config = dict(
    num_hidden_layers=12,
    hidden_size=128,
    n_experts=80,
    d_expert=128,
    router_score='softmax',
    normalize_top_k=False,
    routed_scale=6.32,
    balance_loss=0.0179,
    init_std_router=0.0167,
    norm='rmsnorm',
    norm_eps=1e-06,
    tie_word_embeddings=False,
    beta1=0.9,
    beta2=0.98,
    max_seq_len=1024,
)
Below are experts of layer 8 (counted from 0) of a mixture-of-experts language model. Rows are named gate (a neuron's input weights, with its number), up (a neuron's input weights, with its number) and show model dimensions 64-127. Each number is 500 + 50 x the weight over its row's rms, rounded and kept within 0 to 999. Numbers have three digits each.
Before each expert's rows: "comes after" lists some tokens at least twice as common just before its tokens as in all text. This comes from a sample of Wikipedia text that the model never trained on. Tokens count by the router's weight.

# expert 76
comes after: "\"", "| ", ". ", "e ", ", ", "and "
gate0:465566375495428482586417470507409492513516555472580398484549554475459536475520508525501566475526455509402536471515510452501431466433572508528520461460488487460525475494466553468469507503479526
up0:525539398541499522521504467524585496419542509453591469484578536484441543504583521471464502542482447556425558450578518481436453544477649542483484494499458460506437415408446511525436477534503554
gate1:436343354460489454530529462515509509521495571448544556452527507509506558481489517441505482468545518387506496546535558465491504492443453483604507561447538614514501385492535535499541443556450542
up1:462370361459490534550476497550464521511459571526470512551521443496460580482515426488508496441491529497460511529485499459485447515489430482508613601481577556527498454511499560544487500467497513
gate2:529490507609533480637475498506442529562588634416523439549510560448470430505540476443480529442484494539529502581524497463530567482535507485579532607482505548565472556573514477514484485452446459
up2:490511519480535458557419478459435489453460488417383447486556540465479491539517371445412470455437518528527510537428521482523469523480445508506560534522506578428381447563557516406467528446502505
gate3:391501470489460431549551462532502525470411495525432487455487576477460569511503420481487463534482606481520570533507468450535536430515489547517506488487464508590493526424518542444527457522519527
up3:629440498528504555515505461491484481520603511460565546512513475503494575403463553546523383541605500541512493511490558449417455491506423504524395522426513486504500393553460446489600548540488421
gate4:534471522479514487536421547450415545472370399493484602535555558469443488559538450481447463424468542421465514510492455512468472370559555551383436500565559566480492464467556514455468478532527439
up4:461465487558535420550418471520461453479396467463460593443534561483502398503502383505423467469471520468504507526414491436520483426507471594524547454535469496444517537561524443513497487504626451
gate5:473601467514467464579424448511488508507580520465659461469503504460433573499497493420552523524495464395403535487408459502503454504451457452458493501486494546460496474624471581495511503553406411
up5:411594452595428445535458549515429507450548459490587627433511529509451512478458474475476524506438519496374545469505478526511452507510482537471591420491466452508494499527515511554467541513575501
gate6:495434435586455599532533469526490438563576539432567420442515533514466524543568557436639501478599438488402532510431482489530395464500578519566484484473519473496493525554518516513558447475439498
up6:445548448541556530577484452534528489515585519413619474459547512500493491488495444427572614551624482549415566498511500495465532432508631527504609499496498531408500534494510542474440490369488442
gate7:426458428459542512529495493427451483483496578503474519458540420483485509570504459536558572506528505452522509494510523429420485519472493586578511426464478488493521548559402497536515402377519443
up7:426456431435533449518500549493541471548513440553445586439514460479561508460521460425509534489526594570506442493545435463443479528471531472513597466578439486493548528609520475503517469431542489
gate8:406514540593464601531586472476418541530473475416539440529613516501500441561579431367541630481627452577525544498498613513446456492477550565485555454533588568482445494507463400508466454482499492
up8:394459504517535566597521528506385531498464485520664449514481538495460378490646428482584520535519425511487523547467552528475540499495535521434585476473412548503492534526467484495460431492480473
gate9:523509564466482584481500500482513496442549470492561562436616551511524507596592557427550464466582418467423515517506455412489469513491513577598416494501538484414481537501519501586554499512485499
up9:479451567524490528507484469428453474367514486475497519457544593530534513463523427405492533452608436561510615557399552439480464556514539468526551475606612460534468466460489495540522479420511420
gate10:445518533480525446462477435547510477534460465478583420484582553488523540531449489535494528440464415444535554467402434462480556565482439581514482538444565456411513437497464456395474472475581505
up10:591480494470430508543481515466505484525530463529450571537458559528512511495499519493501451440473516550494400542550559544509468510431483458547411485571499502494486484458498534596626520586485489
gate11:418477482504507594517519526541457508542469446522549702452557553500417440507531479493488576498421416520441437546547485403526471517477458522451444489511445507490450483489506513473565532511478536
up11:481456503541530594501480623519518564536505459501503603396539485482479490442501440546524547552405451435495519584483504466491485550463579535452484574461570490473454557503470476468487470438494551

# expert 28
comes after: "0", "6", "5", "8", "7", "3"
gate4:472493571556538470481491550540422455516530433592444437449539566468525557461479492505484515535482392400533588538440438502454506583453393528534520603466502536486411547472430472554598490499501400
up4:538455477570528440525476460545433460546547492480499512419542483521518522531495525516502486482592538497529415476601499517517490504497492444576635440448411558406482474466459403488470554505532529
gate5:463483555559433410492542432434447553557461470514516453615573512445464471574597396435514532479481465536487511517456503345398459431508500462468450562396559536495496482506457458525566446567502441
up5:514523533499482550458473480540471468492497461533472455517519535539423554522491505532419520526539538546547477477529420461465388434479611552495515505394484513531410592434445493546484549513519495
gate6:433593478485461576442511619430471446596423474512488512546531615457504490529500538426528482519584512498437521436514455537364503491566505520512436534426471462448420412515526486535512566485450474
up6:427489422522487543537550552553511539534527566497417496584514505517482510466438567439500499492584410491510480537640526515456547509514515459349573555418553436443489532481626525463492553491495519
gate7:567535523503382504532545488498551635588445381450475556470501424473511534489474492438581579537554523464501401520470487454492481430412531420512464486481602599470519522496494506506532556553527508
up7:500500440411560544455508493510444502487522606394607517450504424467492486507477471571493593504547473508481522519476569459526504544539472547429542449467405416529569472478567401545439530458498464
gate8:439571481431497531514471458597503439587622497444515483485510531499463414475465490503584484455529479542512438466459548447525516544517574546523510537475481667511546481494472535587523409548521508
up8:442578574483462495510488484465521515603461506551437428477513452466556470460518597418578408556490462547501468587424501473541472508564469437521514481490490496519520500520567517523479435495501519
gate9:412527323553448494539418541465422492449436527480553542443500507463457535476533573545476447559566470522437507585489479456446525406568493428502459530484499482495438480563498487497569493454443553
up9:556538598534548474461494434517650441571494439488542554482576589485555453542644467557599547539487510430536497459471504528447496477466458512538448430499532522501494461478462506471443481597450446
gate10:496445552480594484557499637361429516544515504446517550473562559457446528477509484564557533444592464547436456461511482527391496533468571475575535496439482413473469533443514476490549451461473479
up10:474573460526455494578452501521493493545491504465560507473618496432583563602551525408539485475510504513471521554479434454338470486501454512482429576501535552528504495499425460463543432477458478
gate11:514502508515430384487403482461497436511545560517450504551497560457416505494464493458486543470554543561439443496594517509504513512432505474525514441407548505386525483526486570447513494538484527
up11:521521574536507296475505525474441425554554485495445511511476516473474551553470483451411489530463594508488519552544546516499481461497479527596492498428563534436457458519501630457449508488480512
gate12:489446493660487510502486546528454446418463486460522503352526560497582563461502468608534482513534391521579582590520430530473460459453528534490489590491456430552441534486414483541495463434474544
up12:400545514618485580429547474495547483553460459505447472466525423493511484393402543521573520463579558474445499434499458495494514458415487451563468569575477541497479570513412504519534571406519538
gate13:479573499498454590568533514461496545574468452477551514492525505488466405466488404482488514444466517491437514421492508454544569545525426499422513480410556597582551467404465515476539508426506510
up13:561522526504425497548532477510551500466439527535511464462525448509521534427488468409534498497551500499503505433435564464532459487465520519567495501445552533651438486498419427472472513450506431
gate14:540457466538490478558458583546450413430560471494503427396521466499458542526450578518428424513495490494531501453515520503465612461515540495491546559529440509473524472504384632469475532492472504
up14:552548600487536364641446472478538457480505464526482425502514447466469525474503542531508472438527504486598582577472481498488519428497519501416476525488491455520535447473432543449530519542469514
gate15:460507539414510498472457504353459512589563465491503563485499556452589487503589494398595544441507497457567422531462455427490544530450418505533443498446571555491482584585483570438581554582476488
up15:387568548451504546461490492456489508552545478548499556505516466491521587534550535475558494498487383486564398536455331526497550487450438517510475486544399456512493588559586498570580518575460521

# expert 59
comes after: "o", "n", "un", "w", "a", "cl"
gate0:445577496441477489557512461485520458500533606441484515475506536486457510508503495438568503534449517566519443491544502494514574428461532568488528426536548480521505524500452618457475552411534481
up0:441481503574492536562542459490508482465422455499572505393500461507593413504508475539593496507487587503488534550441525431559488539475561499508501486553453546527525493498486522383543551456490512
gate1:505572562561460618521546514512523502534540559599504544476557524489447499522541444502471443458418608464417435441489510386477467461511508490458459539478470535588403530546434460507525424453496555
up1:487623558530502512474478436570482490512518545466499482532555529463393536542508562479460459436443515442478505504505598484499512480454506491449564535507553540541352439501584519510488436554538575
gate2:477514495599547526510494482586542566477516504523534532399560497483483498553505517580476582505433586463499537461505612454532451514508394490430482482555477573414518457531479497444518580605552556
up2:396530496428430464433714472393531496480472501493495469501481461525531487546467519483504504474506514580561449557475512494478677475440549552505538588520497462544491514435551566418502456521463466
gate3:503613461494434495550414462536497430535548493558456430399539460476601486495485530505527510411520459553517568421512560489489421476549503506423500544454534563506559474510538551525401440538488397
up3:507449579520464497538549477537515454455489546492479491541454495471472463500475524475552380466464625521494505540483561407563450568501499549575504550482562627483499554533455412513588465402425380
gate4:460602540533518493474396459548523547535519613481472509482601496463491497616481495501457563488559504448441456452522445538574347473438601512469428472465455501523549438454473468506539586525496547
up4:421405545420532578573465481451448528473463400595543506489556559491479523553454450471541497563521463508540551560574506462488493518510490498507419568436532453440465536443452449419434597477501450
gate5:471515546586448553473489460483449469480553445515461489528490493448463558590508501541464358466422535429388487503563487480518497565582415529518507565489512547540401506577468485453516430508540494
up5:515493476578529415492459560493429532574544509498491512457512502514436553616488570555533487454484451378486428506551436511498501548503553512525536494449503394483506493524450422478491576456503427
gate6:473514497461480515544466529452431675531538526476523482476548603440465432559496491488535535457528463547517590555491564498498542499435469435481507509483485489639560526564498404411478532427542520
up6:477578587550512441549460540565466572471381403451569478476549460530500451561481452484539576551544443455513524542421507508432578518533551458474504503450512577555527512392496477441433463516515490
gate7:468474479470501460613520455420555497471448521482481399549514448491484533548494528486518519539565569485454570560474609561514525486483452475507496585459535514436435410490535561524538475429468456
up7:417498507551571508467538452386505518455458589495489452478501481490499508621489446460516534550540540489511548597452598543477549542494468466526455597416536428445429402483560515519571483450498485
gate8:464455451506431462593462429502529608579451535533461488553528497458480438551502487519504619474480644530533434548488465494533481441492485480441528498447472497567458562581482439529408511513471548
up8:536530576576503470502493463525507493391493479479481501477537429506628361473543573495535511458502583540554542444539497509449528460414473500494497454489457574571469512537430460482437431400523427
gate9:457559486589460525573549517437448449544540537468520481438552519481535578550495571475486471559443540481401483537462592442421566507555505509473416478548549528529550407543533502515519526479423541
up9:441497564499542471504563482593479491527557480582457475476471493553482527550472546538458494499446525481431559489525548543519545419593459463377463391553542494543546502493594545541448541484526551
gate10:479513536513483524535559479528441476531520475326460450395486450495470584540408525547482492454621440558482480424535579497488484478534608540494483525450533534490493424491415490458482527522474413
up10:468535512519545512499540544469463433512591612413444440385487432485490539572440523527525519391508486515449526529507452454487490538486651538485449520447490523491485471530527461559488469505503447
gate11:530480585576542561515465469512425546425518587567493531442523490472507482627470564512481388426460602524543477540537564499491507497451466548440507423536516471444434509523475577459447430548424422
up11:418452545501516596501510452456399575475475503533519486447492484518462501598535448481473437468451479545562597477500548447444523539505421574555504448506543472428354513501488520467504474520487495

# expert 54
comes after: "ar", "l", "ul", "an", "p", "h"
gate3:478468536486408519543498555495514513631594498504542489479507500460467481604533590419469568522496525489506487459537510482440571531533550470581429472502493540525449513581448492491500479560470467
up3:497537526539550499464521402470457445508485318348487477509513531494493545477489497583483506519604479536581492456465504533375442515614459555531481532511574482547510477527544499468533389499524508
gate4:467451422528502577550483374506486491452537551491484561476526560460419467550534543499490487516505402540438473482510457476451551468422476444481564550500533458581456512459534507506520509520461489
up4:460466516444501452451486565530491459516425464471567500390515441518580473475528529539496541500447469477478475432508514472547538583486548468446460533496468529351502565579483496528603474536578505
gate5:458475512557467459560518428463462509478469501524555572499526474493464442557527556534469553542471509387511471550525549529604534453486476494521537612461457416544497549440391466529500417453439497
up5:481478456557505525431512562549501526508600448474430606462550568469508526422529627564417497563565505569558496622551464518554521569499483472464555441479551526515452498485542455459510473575454443
gate6:531470479402544465469539458513545451420487537465586471342552504480470473472536581536537437410551535526526405499564577465524509561603468478489501527483474533563422480478573544450574507551455378
up6:457568545521517512484518434445429557555430343566478511574468538487576465472492553416538620506498458513446541393484469451526496438493519532560498401522465605595459460532479534434527504417517506
gate7:509480444568565523528480458520507465542532508517480520490548542537549484472529561482476540481509621554548476633514571503511452489520495508525498553596505619551496460578459516495540546456436482
up7:543497457448563553511558430468455500414488479549528532542471526504511455517526461496499371470543474492464478505514477486527496568584511551561426404493493457525503432539458565542505458410453520
gate8:534548380494569431526491486507551445508469497526535498434522492477458482493453561423559481456500554537413405533498486438543507530486468494562551520498450587586515501478463451426520467446439575
up8:490500388565480548483492416499506340520486579514519472423516536516533516469531509433518510608438528453445506536448500470539534506560458501500473476487447475571462543527417497540507442541473472
gate9:546452469462541589467538548471445488487482433421487493474501518479504595567564508573460576464528514500396466621474533480437456548492444427550479614521545485452549516512552406542487432481409542
up9:536500476476498554463481611450430483450562554446433469466522493454592530466524549521459512487502467476463525488537556565530504653565543454494470587519560515432528488515491439569509497492482526
gate10:512539536458509481467584537499489440634523509501501577486573535458486548564536521410508522506589571514366500557510490424448503505476408534462432506520524541518554434589485523450447534499507386
up10:495532538446494443489549569468454406535486503518485528526482574487506561569540437375483561510560521568435417605557578509514514532488514532484484477585544479504569555536533513516490542418505495
gate11:504510480549445516534480379517516439519413546503571453513538509491526510472502481523514580465513521450435410492484520489492483538492501509569379579494456555543490357504430497460631519465487497
up11:504633517521513516579405542434513506424441488455504499506559544481547481443513609487550517499512642510531473546426542524428520436518507576539583470539531524491394515452605585452524526539537522
gate12:527501431468496398525495533484435514554433518484571485446496442480484533572459541520479515480579487480576472582454430521455603432543407528519531469615519568424568445414527550496496581477562435
up12:480398435476502461499574462566437484494515520452533449445461433474444599484408448544462528553535488533489525580444473504559464521480401497517557408579586547392458541464479511492494506541514452
gate13:542469531557407498458514534478397527568464501423544538498514604487545615516463479455482588498499509573422540502522453522521512642519515459539449587454510487451485562571497509493500518467534457
up13:448485535535529526441459573577550563457441503513448547463529564510464479537471558426568457403545574478499407490504379503527504406398552515528431433488581553604548495563507475454521581532499542
gate14:514452555486535465486540499526481505495485391473543456497534540507613562487550509416538590557470482548446469522444550526582518564525497504480488507435517483531480510579507396490532493522439460
up14:540476580505530539500546517481476509456460481548499476487512498496508548475533489480453588488412547431357511495427529520539547519437590484567423509503506465561460510507426458531550459474432528

# expert 23
comes after: "| ", "- ", "\n", "\n\n", "==", "== "
gate2:571518494418455427572481500457462466578597548542573534491474451468507511545392532470536489523506455472474515528451508456491515397541512549477469513551508499499507549562473529477427523439500400
up2:546418554461485461396481549547524488565560467538583455564455459488511550466545447489498572527604486473503431537443615519474513488486477599503452488463504479436493526476470504502513411432462602
gate3:525548497579435512512354483497398471445401581522470490395508546485459481501516419422543535556438423535520513597538441456437519519469519606517603586543457481556455513459422411509577457460435531
up3:500575557421439459368408404590509499629485569502489542565510521525481525515533484445533490465523553484432466454368485515483566510485478540447582498457537523551486498476505578484551505557443418
gate4:471482439438518523556536471486446510497454498433466500475571587480459583540561415552487465508536479475489557585471496443553482556540423554488473573470540560443497544599532495435453491452431449
up4:512467545512432463403489539477380376491470514534475496517463567509501548484449485461504516426550476450507422505571464580494477515526528451475539527455535330534501561490492433522550508529448434
gate5:502516496534475502386525500443487559589490528527472471518523504489547470507485514519493540439523507416504519554518503550429508452506591549529372534395499494511585524443442453496519481553564509
up5:507460573467431464487483574447509509525546512563446552545504429477500402523503505533519539410434515393538465607509435501468517387518455523448542456459530488539530487446448483514530545509440564
gate6:423601455566492422599513552483486505510511537522515479494573420488444468443517560510519469490437437584485456502530500428540494520538531492625415468644487421553451516618469539494548417452468480
up6:512449458545491538585567533523470566556646554514640557442534484513467520502387440585511514431433460467516514477544521541503494537527471487487445499517540494515525447537479548411514460491558531
gate7:451514569493508614505579552487538474466486434520523438480550478468486435572481533554554476497477524449466481649490487402514346528432527567483540461445455519452507536469512459480499488401496429
up7:460505544461468512512478542557472510491537503490591502468536516476403415462437491544469506519472442464481510528561458389518393484531532515431539503453576437490546519462476451448473483498485426
gate8:482518501505479473407493545516449539476508409499479509496544492502436525485481534462555483341520552496420399545457513461541456577556469524581529522482511493453475519470435486531550484531517495
up8:489463516500410488528496450478556480500558538416573508540424494485451487540467534515516503553430539486481449429571505515488588416512532524571650507613411555464505350474444509551403529487554378
gate9:482572570582475524405496504435374480511451598501524524514518472486482453523484483471577508530528496488440469497604483495468517549544494455400504548431519513507501576500437424542593461411532398
up9:491615610591529584466459580519390537496567498555492489553499605503491475465546547521571530516555458464461473514539550503510401475457516445471441481513542544477493496367478375529590548462541443
gate10:483499523488467381459481474491509581533517486488522515393543506519556550657497555496495555506445512451492490600402441516506480586487527521576464437432474469480506446498531504489548469532491539
up10:558503438539577512452490509521446445408430512459542544549504498474493458372469471490510515447572422683534505454568547503429481513460550512534585518482559523530485523407530506490402566451501525
gate11:502548456496451466564445557514512533474488479547467437424500486478468440519436599443540425539507468461526517514535443471484447444481507512456455506478456494486524552499462536456478466442429395
up11:602456533550511477471478559486583601532599451480490469451522458509483421461471533537482565516509578470529424570483484483490443541421512534557492432485470502515426461575504425441513450446390465
gate12:409474463502535466484523528570501565406522431536614509466548471482479496480521510500508467410488433429448471550499538465456552488504480582458475501393551503358479514451420466595507512512411583
up12:538513418471431453514488562478535364479484500528624511427502502448498461489465542544455465438440455416593441600502517514528523520440525571509458438515499424462504501343399554506512551495474563
gate13:500422482517492489433501555515415451510593530502483543444514521457480496434496464511478465479575496553486468470473553524440470542484602508544493529481623521486354508551432447555478543487441600
up13:505594520537514494487458529493540480429573380447540596482514547496505585594542586433493579549448591515486568548509567557485509517473409519418400478560443468623545472504446444564540574530499479

# expert 73
comes after: ",", "at", "is", "em", "om", "o"
gate0:536484455508507559473491463488410431546609541334483588523513521511457487513445511502456460374581562521500509530511451473462503467506419521473577499586559509450483538476460505510612426545488629
up0:507450483493462395478428522503494502529543481436541511450468547516422454495608533498499490463425382531469480507416460538449507495518586419444452368534446504504485466471442469485572485465493505
gate1:458448615504422487488479514505581417498489482485559443478567522516462519512548526530493461465546618463510478553496494487438501585400493604551469540475489593535461549511470411446550454425529383
up1:547518518506380520513467474580479482523519529544557474469504435493505547447581461554437447480510560459466459523521497422501465597479494639477469542484556502577528555500499504468533524420515444
gate2:575457499501466575434534563442497541523412473515533590534524609506547513542521598449577456437609537506479496481525556493484529467461459574592497575505650512495491484590511477521494436538446486
up2:552403501475568518516518563494467554513378500554527518547505500474478521511455406445593444431528535475516509520459568457495415415541466502558498594500553527417627463565491539496524462546450448
gate3:559589531530479488499485458458465434485467515469468544511546497451467465495553485419566508625549383506536449467499508495476475497510379500559406488526560494467499516461443505539648509471590434
up3:544464516494393505403469471600482465542478456406516440533512494483597510451580531521639516485492491550487477500565498444507559479491588486559427516482527456454389567569424500526563469506535584
gate4:526442452440457447475532477603485400532556590517524524432496479482474545568438478511560445526511561499468569509464486472457499456531441646496534487509451556548415514390521535470460502539516393
up4:509529537463525404497461438462499555572528414508549393530464534510480504408572546521470526568478413531541466455540466540487507569530528490533457500533502402587609506474451393534519525506531574
gate5:466547388528490394477448528486471480441373508513551476551508404450534436462491511424538441620469529464486533498512562561551530494433537553488576483519481637418562521449439581492539516538557395
up5:480399440540459530491497545415506528435472501519563565482560538499489531475419516510507557490490604416501400515504588539531437493481460426503480364509453507570476436466377447522545544403500515
gate6:423538538539463505517483485411480481520522511382640565550532577494539517538575521419536514459543448552623502518537605438503540448448443542480596468443470489466409525570526447475470550533443597
up6:500571473514426508529516416459512465587558430423516508528542559499551511493496519379513547506497454614559461490577505501498512512543456549509507475575390481526442561574463526532478564458482446
gate7:534551595545503446478455475518604438448524424495479463508545492511478543488516565518505445509521582459529449630512584481559556476481500538480568417533553555609444517522457480514510523523475588
up7:518558515516574487484447544489518478547463345540429501484521591492468619514463589523461530420473557405570478503455591566443469517524453596521559560432563550551449464549554442450478571493438512
gate8:563471532429406587455524559568501500524546480449532622440541503507514357562423495385528542467561491461536563491500531469520469511451470503527506641506499551422501449484454560512413462510598501
up8:526533566540450526509531558460447484480513583553517568605531450516482501535422509512571480491512553431533526505450464455601507487454460577503512611494436469405501459519443616508470465549474472
gate9:589456479527468479554580493418430402562495505458423475512543533502495470540581484469511510471551485538525587511520523498418479468443539506540450574532476559543477471482513460552469438539516553
up9:506550472532434397584511541435413513502438430464505569510519507486559527551580537429589501413582451553466554475479465528520522482456592513535549536540501469502504434471523537503457442530400496
gate10:543542524486458529567490443474448486647441451452505575471550587502582468521514505471537575470605473502460489518623513509491445489459530580522409587531444474524375500465434457515477509500454578
up10:507495433450396553485545485468522490499423454377570490549489552483490555524491537421472595478490550545496447463465505478501607470493466520506449483507538498579582426496492539526503484497420528
gate11:554528526547414450554558469509492430514469512566485459555501565493606573516544537513591515516481504466559566531486554528432466432403464477406479501436514566500427463478504432502578481490477540
up11:533506513560458404492497552476492506480482478490478409512486553501547582544478535495503414525528432495584557568534504517558520483478541575388478413532557491461514538357549571537475453480481516

# expert 49
comes after: "B", "v", "V", "b", "the ", "con"
gate1:505533496453539462580446416463539474457552518531551540455508465501536467486568399528549490485462500425426473505497610484432507521585472513494453570512397438470484531462501415472472478370472513
up1:415572455495545537548493412506463489507474578433493495479497440481545510413491537548502557533450505497479531437532653532520498470511480497532505495522446431507426540557537452586326428464456485
gate2:458377515579430436443467479583529505523525560458497535411508508479496458543488438414546404542482489501394503545451466517390562529485526495490434451552575557468453377546497510438519471508373522
up2:475581494548417496522522612515465469583466575413501598427579521524523440616475439455525451450555513533552533463430508562532543402457554450649469499496554467417468441480467567511396471440418479
gate3:536441639510493496502478498505500536449541455554470453409534564475416507509529604533442459539504523542612445455474476522536536455483527547544441530558521464499503590473476503473610529475535552
up3:464601449522505422481476499460466525546484472438549505587504478505579494457530524517435579468468539513429498454562448505492497471472571454464577609475386510586467491489476393457459460548472458
gate4:531467436477478523526511505431501463463531538505479516496536536497502422554467480431511578527508514534461516475466471463388602511402497494497417618527508473580505482501532561494542475529377539
up4:516519571519517439601516538436482556486484548471469434570483496503514415536562554496510568447570542540501523505465541441455489555372522417497504508529530499534580528509498520540405543467497516
gate5:439491447455501479592425529488503564485511457500413434480511575481430490453494514523473483412509553532482487448497514527475420498375551490568467526534454524493548367567566559496445503536366550
up5:429507519470521568534418502501550381427578528411507447545534484478536481448432442442515486414514437616446538496507551593505487468474523477465549498461460503509490346497495492609557499469432435
gate6:426628459487413552591500456360336468514512571535536483519539422465516492496478446519535455565469485482491522489485475486496577529562440504493476529366552512476507417503471457537511438494558437
up6:563477450526517542569485404541497681520456408546531500482455566455466511454472535435516492492518498488563423474567507513490512485548585447532454554575488547471534523494503378449456524441411491
gate7:472494521512521437590430514376467483513463579539537443411540486495499456507610433442525493522553453464570503499423541448474566568441574524570470495400497469470438581441513515489574535460535488
up7:562553389550554565481590454463491625538448491525483470502523571480401509465541445540499557474408456493523430457460488441478472470468509448543522477436471495524528475517501398494497491464466604
gate8:358598560506569461485449571488552456471471476516517480475504556474497464350563456454477574487465472471403588464513543560438560446516589569452493642479424515520482497568529512446473522449506528
up8:454492480526461603563484537522508465402517444450586449447575527498473435540440458454494560591539472482492526435580490557501563521446542477519444622573479492519537435487486417512463539470452416
gate9:462554478423444539485473504510368432527505533541551493418566573495487504495536428539445506449571404461427603506433451475473528425553456512527527539474489480524527487455481586470446523529463451
up9:417440475561415466513393457430449413530521507418555451625465511477476549538500437468460484499513495471452452550502464489572441516479437536490427460473428488373494438538441570511523484491454443
gate10:476536412507411498479439488463392542470389536464486481459515513496566476507525575476505507529527495461489421470464454510547504473522468496512412540356465521485457429482480576475577491455489549
up10:450490420582428457481459552479512457506509440526498436429498549505586474551499511527461443547516520424417492461430526611514510519554539561493436534464496589522423486436484616429496508475515542
gate11:513489497487483472528517507494531507547488513582541596565502480465442414494457484420470616574539480545474491465494498404434605525573519576520450499428482517504482413531485541460462599378496427
up11:513417525563448572546614534477584462464483536517531624500479514488508487484481498413459507560571435525412584425456450508449615464454545479580426545468439451495526483443521591507503468425486551
gate12:581525478557541502511540485436511547441494475519495473532575476478601465548529459583518420440567467446535442481460462395502585473579477526502465536494570501554496460333447444477590437473521546
up12:421426618526476522599506472514582554470528487483511546468499494525459524560530425493543534492559470552498457502482551650496562499456519517615379495543532544475511535490428434479476485522522563

# expert 58
comes after: "re", "f", "Re", "ex", "201", "200"
gate3:381548455493445570589513498487498467531557524537520491494525525469497477492507444440614518456600488482560599484413478546446514445454371551536507489439517534450530480478396551536565465483518502
up3:447587450513471571560535530565556498553562464408510481546518499458503539454493557430551485498527494576501549465507532546526497481495437439434563522532477524464591501509496438480496454429479514
gate4:488545503525422533518477471476477520411561453513537471553518609489484509587518515501515476554511427554535501501509473425439484345477519534545505519417432615478554540399486573511594521609444492
up4:507437477487540438502504519431458402523439612458512501513527438525467512496613475416430523498522508495353547476472563467421511570531580506435491489615527552486542405457496499456412463474558420
gate5:446435552543482490536507485591528378455454495478504566586564428476553553542518459503457503552532566486416560541510495487560478499526476529458407583447433411482435506472486485443462527396504473
up5:482487406483480480460503508414456541522452535418495521486508530504452495490512485418522537509464410581393529429485503484459549548456537496638463479556501505519476525549409473526524417563527470
gate6:450539540519411503609509485404568481511431573548537463481583493430518589452502523351453551557465553580500430557485532448526485526574556494439549471488552493487421554495428481461497570513421482
up6:427504519521418502572519524515526481451398586540542475480589532449481554512484554366530506491407559532441470513504530444514505462656562509498522491554509511526457520521436545456493509552442513
gate7:593460456468518509525473594464454554492526585561591593483488457491422589490521487521552455503460539478405444561487446497481456428498469571627467531507502569510460464496483520488544551473445382
up7:532442500444476507585591489504451577492408490540570571457510460504499511586516521467587560592479643468543525513464470501513417478542379515567480581481440495534501524454505535499504490546439472
gate8:521471464471449512470517431523479432477468539446454450541480502463579612581449456453593541431408505610512513417437477492502544499438413527509493522488496553448464437459421538473555495601433526
up8:452554396513535497516489432471476530548603527490457475587527495486417440555595562554573486475609493522502559428477477517500588489484436463463514434505599528445532498487439459496533451465484436
gate9:398505438529528484561472422437489540486521496518553442511531518492499476516523527462509516509626511465456452540552471469532585505455587482415436544393627513435379457543422438438556542522459396
up9:471437506437452483547469463401501566469537504493556417511556475485475432546493559427499466535528466525508482621546433431493634506469555498461442524468631446505469460531526398419534489563459414
gate10:453408508502473554514399436535479640370505567536500448582536479481473487517465453564499552573561565522501481587518483403494485564517517514585488518446446517501547429506463476455476419535449484
up10:505552388506453492471533524491582463526490574511476471520500614479597404502423542459540516556465479573484503527442410427519566524482479449537418568571484525515453551497543524485558433572546481
gate11:542484485574533516471481387548454438504322476543520554489517463494471584479452423577575514478483518515435539508447429491497442447414537540516538520482484508446550486426411485454525432538579519
up11:503590454615397481480567549454523483527524497541529519490528609517461436554530507500449492538513467459471477448436525522460601535504428548534560548481601542607484518465524544544507522513511469
gate12:480431438583538532501442484503528500480546477531481520556523557460515499443509583473552535448497598533469497486438567464581497505418404571504538513484548611489542502513438464525639501566558462
up12:493457436556539512529467512543560450438593445494480499514490577495434452552538549523565539535437588477541545476527498463533539473443435460577548544459415539552515438491536382568571431503512522
gate13:453484618544378518542557416496453458532516431440524465555528600418479441495491455481462485531431530551571493524565590553484506522570441561467440561541540568486448416465437461467527425582519500
up13:477435550443456540486542481500378502472543476516546441597557526453500452493488444464386419451442466616541479529553483468560546495543460539514528599507575533444428486479498426457519456484511510
gate14:518608504604428512530527500410436512515462528464568580483531527512538547446550500464522466527525503465521532497513518449490509475563514542466468500428464567466459528483442570508411513462476464
up14:561657559558456598519468582426485443458388610540496549437506506507466465464536567469480449468549575498425462508479490462457506433482589464496475580475551550469519536509523467396460517416521510